Experts of a small language model.
Experts: 40 experts in each of 11 layers, 160 SwiGLU neurons an expert, 1 pick a token, a softmax router.
Training: a variant of SOAP for the experts, 6678 steps.
Below are experts of layer 7 (counted from 0) of a mixture-of-experts language model. Rows are named router (the router's row for the expert), gate (a neuron's input weights, with its number), up (a neuron's input weights, with its number), down (a neuron's output weights, with its number) and show model dimensions 0-95. Each number is 128 + 24 x the weight over its row's rms, rounded and kept within 0 to 255. Numbers have three digits each.
After each expert's rows: a language model's description of what the expert responds to; "comes before" lists some tokens at least twice as common just after its tokens as in all text. This comes from a sample of Wikipedia text that the model never trained on. Tokens count by the router's weight.

# expert 8
router:105111142168128146113132096103139116148133134138140134094145155143161120152123130093146164101118145146119174129118142149135101127097108114163136107076134108110145101106118142172144077112097160198154178108109146108086102097136155130137154098144102129122122126090114120093091147135157117125
gate7:127144116116147087105135127099134141152121125106132135127161111189126123147147151091107138132140133100124137172183113112127145130127139145154164170156114109162152139139131115112184135107156148108154144090167183145146100170164173138107093086136123128107110152101141119152117155144117135106
up7:136131055118186116138112145110110157186155123106120145123121100154143109116173146098121161108126135111081142140135085109115119131148086134126112111152147157173120114118117132087095119135133138086118136111096142123167148138152171149145129082119117110121123147111158122129173159133116106123
down7:124128115097109143099118121099133175113142168128169120089138164117112135155089170113097144104136098153085097107152128119149109155124134156147110114116147114151115119140114159081122146171133078126182119115116122102145130171072159114147107152105143120106107140172136144141159118125141112146
gate8:138130109077131136134116157142182129111153120125125157138158132177128124117152141126128135110101144168097140090107119106142160163169119161107136173187161124118165130123145144115137130089154130124124101119120063139125135151140149134118110139154114150120113107108151125109085098059117133116
up8:112115129147146149134134128119101167086123137126172132127105126098136181101173152109134123123151094143131116133119122163135120154164100171114128170165145135132150131137144103107104153146136120107171115192156123110145165177117144122139175193142092115129117141140155121097118141100106136127
down8:140120098119134134103065145123139101139142100141130128162161117167122137128153118144135128167133139118115076120104111102162087134156150136088125163148109146120141094154157118155101166111130134139094121135184111132130160144127097099187110125185145137177144129123138089106131133118109152143
gate9:141129144113099166090138110133110151098089097151158177133112121138114137136148118125122100128147115151137147129127124134139147147130079145093126098139090158132127148139094089170154169131174161148150136112064154082075116134145118106120144166142129126156125103122074119141142138127127136093
up9:144146146145120119092144117115116142096120101112138104110150140118127114134156125109117089111145078170153113149118114134142091104151079141121117124170115134173127147163129141109169118111171122179104148111096130084106141138141130108116107134171093123161132148137076119123102158090153142075
down9:118137130091136115114133127108138120189152154108107143142114116134134116132130123069135110170154132118136128132143125143177099143147129180151106183151115155142113144140133137132122163128103108119087090132175101139150075149096134185103104142147134108125093118106149150148093096123121109163
It responds to: Nouns naming the kind of entity right before its name or after the, such as rock band, British writer, film, album, club.
comes before: " of", ",", ".", " and", " in", ".\n\n"

# expert 13
router:125122156160094107116105077117135083137120145140140119116143100112150121135111144088106140097090123126129145118089155122141136094096129133145126110081144148129128128093113145127100080120104138170160145103111160100093110072116106122151156147076118113124118153115122119075109141164166101150
gate21:104110126119130133100087161117145136123128134100117153090141145123113120090151145142090121132087134090118145182170180088163117104138076163108112143124146160114165122147133102108126129163179118168151089125123124133145146141073127141133142143085124113160117112145102114112143109128110134155
up21:073109139107128091090130110130130086093118117127103160144099103138165145124116129121139126129101135107140194158165129156131168132116107137149124138154095129132127124122129108126145148123107138132172133138127201186094106126155089150143131133113125126131176110175128120151127127146145134181
down21:133164073130107177113125115146143112100113143165150116096116124167141120165103122121154135080143116142148121101145111086086131144121183074096169114140154146115123133120141129136142132104115113129108161101112142087144147136150120103160144087124145141122124131111151168124195119114153141143
gate22:100162157114104124128070102114167138160126153165087152132127142098103140161112119065090152133140157119153164132131141085134086130090115133115137129103112122115136146122130129096172107120119119151135149127124153145140104142151144153058146121122126109145134135092111154095145112158102167132
up22:097109140139115144122097201076160101133118123136122144165129082127147129114154097122131097135168117108170142130124087149141114124141125113121128109085148152140165105112122099102122095119108172120126158144171129140133146109136107141111135134104115145169081129160089143125091118168163145148
down22:149112130136113162096119053172088121097137124114133117140155081141131168110141149098106158089112129138155117115119160112107132141130122153123144152157098106111160152124093140141104151149142115126163130158099115090171166154093129113122095155150099173112145115154144134093119145113129141148
gate23:134096176135135133091092109100139156193116114118122136087136092169124122089153148181105124148145108141132125090115116114132118092115116105142093173113107120123088102116137126085111117157139112126086154158136142127116131142152152100111146141100131108133127136124115164130163143068151157142
up23:097157157143098117106104116171142136118112135104132121131123133081110124132126148142156134139148149115108165116135137177137092145142129156119153142175149076119119153140132093132158142177185134140089094140102123123090163123135157147099123084135127129125155086115151077111107088129128137157
down23:116125097147097125169148096132133132148125117143159121143173109122132091128121177080151143124127129134137137161149148090119145093142160143155107147102174130159114125117139152139117151098132140138064150119128153139108088118152105129137163125155130107175095150117119153138075130172154088105
It responds to: Month names, year digits and foreign surname or Latin endings inside tables and lists, such as October, 1(9)28, Ruot(olo), percarin(atus).
comes before: " |", ",", "-", ")\n", " (", "\n"

# expert 30
router:124115151158098119124104081106128087150120140145139124096135113101153115132101126087117143094099127122132150129093147127150148105092124135143132100082138156140143135096119154143084084131107143160163146104108159100091112076112117112155152147093119112126127151123114117072096138171159109161
gate7:136148104072145137117115157130094183126128102117110112166134122120083117152163108126144095151113118094124141168130123163118133118119139114145131143110114133118121127111130158079093121142134153072128155133124138147180122124144146114194131150101154160152149096125097100129179112094092125134
up7:091157165115131111133121086110173120125093126108138126120132151132143080126108112167125094123105091157129134138125116153135111142142144128145115115112118126142098154147122148154109108195121136107170079154105107123100086120111129098131131128140149190105113097064162077137128110130136126133
down7:132145129147149147148120104133106126149139161129136159140109127093115100137167109068143137149060153147086130124086148154122143108140122096144120154142153123116146118106124145122146141112150126140159109161109116097045124098110125096106125134154144088116138181153102107103133123135144172118
gate8:115091148163099138102138133117127172143135142097058128102150114145122122117130126131117116131142101098119099167120106107124126138097080160130120130105144114102150111107125060095149134092094129164133137136123163115107113100109157138100105134136114147094100083159122167121136159096102168140
up8:157140141115114124149127099127141110167146107118114116131090107081089122121121167109132078177158123117138127095136190152137141165129050078101168154128115149136136120137127167115152130148143126151133126090114121137105101127113113106130168129140102151127131133138120138111142183130135115089
down8:103167145128146120165129065135088182091126173098122090108143132133110136099095144149162103125148106100131112134148131156124097129148118112090104139099132121167128107158118157131144134162086130089143109146111171116101132164128114107073138132144141123154125138120088089100116141121140117125
gate9:138113101105150166094131137156135146127104109153124143104108122135161123116140093144067107137106181102154117146089159104099139132135149149104133152104154117114156118104107091084160142072113145103098150089144126116140149114140098109095090132134115124128154115138164150148113096091099144154
up9:147133177160144159135115177096109092106079144133101128126148120099128130091132083128092114084098126128114164152119119140134102107092164144163137136154126105121135109100139127157085106123127151115127185135124135110152117140109128108112105142167170153157147137154076124100110114161118145122
down9:155106131148119126124094148110139093118155142140112131115106112167134116140158121090131122096144149108154137148115149126146095116127165130149135143187125144122066110098099139162157102104168139122139153102103114129115112130155140128155135092076133125127116127183112098111114126055171109105
It responds to: Last words of proper names or titles, such as Airport, Township, Bridge, and romanized Japanese particles like to.
comes before: " ", " |", " (", "-", "\n", "\""

# expert 2
router:098150122128108125118075101074149104138105114142100119124170104090094109128111123132139142119112143154145149111115153152100131128114120110096131128079137092131088117133115126184113145080136155195139108087118144086123131088129167130130126149168124088145150153105124130138121112155150137149
gate7:137131117124102115125172143116123168176086117118109132110145089139141125075111141159128111146098161115167149118141119118095141135128095125099116139087157136123115132140105129147164147138158131181102113121134160108122139146125142133065129115175099089119112127104101148116175081135112148085
up7:106126100160136138131144116112135146171079124125100102130143138169148121101141150099128166122117133110114143151118101114084149182111078131148070101138165116087154097151129122153121150129157129113111090165138134115143119164184138139152132135131131106128140180114113143144140096097149152103
down7:141137107144161171148136151131113121144154149143152108143132151125117148135142127115127114147147131087092135099141165124139090146162073167139149132171134122159176133100159122111152101110107122103137160122097140152085120155154106117143147133081180153119132125128131146099125204151155139123
gate8:128141101079146121139129127118078114152140164168101154109150121136138095132139140138138109183118134133129133158155109127134116083147140121129159154143109088160130123150099109116141154110168131139138092111095087080117165106157120130116150093159128137172150092140118107160103105092140127079
up8:129161187113128124113120136117120106112129152129135118117146153139194171128161116107126100126096136120132123099131144110133136134170126107091130097047147136117086148113130114080109157107091149125104113146098115135129140132114133117168079093115117123108134090094095126120141151094130134091
down8:113078122129136133125092183137186102119167150145110093110101112117117118110093117140148137126128148116139137133109128146111105069140124130048123131080137143124141106176105125119140125116127114068122147130133118142093121154113134118136118116133129149076103109150148115163095106123119133082
gate9:120094133133132106142068121144152181144154130101112107074182121123132117160110135126118105173137131134123137141143089154117139144161147137090115136107094106106162131143174062172123123128154133086129115145125114156114132146102154111134155100089117123150122111151131134164154125130153124165
up9:130132124161112112148103153150139171173184184112103123072158140117110129159134105109128113131128079158124128118140101114115124095166101165133146146154111130134102125120121109118160119114136103056121148078153126175147116093080110132126135119153128133122108149110158109116137129104131127131
down9:154104154121099120137139151115125170155098104124143136145168130148109084101112137120119098128169108102127115129136132127111116127133141140149133141167134111132145108153164109185090104108132098144123146125111118151183091156122099130139165098103114160178171147096152068161129130121128164148
It responds to: Line breaks and heading endings in biographies, especially after Education or Early life headings, plus University, School, born.
comes before: "-", "==", "The", "In", "===", " He"

# expert 26
router:129088127134136118108094156097098166155133158119065129125109153168134179145145139140106106142123122109126124110129122140144158156121151123122172163151100162137171146139098144152173126097157157121123144116093091103111133136096122133113111117147101102092101147153162167116166106138139147098
gate7:151162104100111100137153129102092151148138137111145142175110153131131155159124130111110117136143150128151095132133141143152144118123123080125130145153144121089111098117097119103059114124103148177136084128126129144122098096076148102126099096134155081118164129094143088174133132135095146129
up7:128142148120137101137133181113154128140127133123114151091151160113123082111145110110123134135142114161100145135128105130093124112099164191092126070107137177098131152126122161130147124147155112106158130101162131130140148168132122116086138121141106140149081113150070137120165106131106099090
down7:128163137167141148108151132107175120136100111130111146152134152126125145162127086133141139138097157132120119079158115154125138113159133167143133125166170109122108129080082131077118099141099140121108124184111136113116135145118123111126098134108101098177098132130171128165115123073118151160
gate8:163102119133170159124112112112112113122130089147147150168115157163131134086118165111100081184116107142131117146113119115122146131119128128115147113210174164149118103120121141127172148166135150109129157140126128136140123100120110148125089170192128130128110157134159143136142111121124109145
up8:168181130149159092147108132092076116132114134149141170137132144119119129141152142133134083117153102118121094082099135104137120138166155141114128077141131107128119104104124139151147089101145107134122138109151150147122144215092106161161132113152074131117128106136110129146127145120119121109
down8:115140148129147125149124106079137131091155113112139096125112115088141151169108151129146150159113164113116148117096144119129143133144129125134121136105136123127142114120132110130174135086086125139100105093147139085119120129137107122110117081152043129070124079137164104133130119161162133084
gate9:137121136144120100157163066149087144176080099147139130139161116102090151127131110144147110129114112116095120133150120109176155128119130104118131120174132153115128112128097130110084135097131123144144090101097124082121119163099119133140144110123109152118121096133101106136094079127125072168
up9:143111132127101134121090142129084110122129146145121118159140115117115111129143149118110155094082125126157111166136124147149089114134123170158091118127147085128123110112125133200136129115101145142133154168147179150162103134120111082152139122135116089156121135173132103089161084162091121108
down9:149135140134101130102162112122141139133128083130113108125138156079134124154157120148090073125129152144157178119167124110135157151106108109117100138163138160127135068157136164128134104091135110140122085077166128125088112109145160146128114122167158116121155130107090122139125121162110138166
It responds to: Pipe column separators and list markers in tables, track listings, election results and stats headers, such as Team; Games.
comes before: " ", " Team", " —", " Votes", " %", " Total"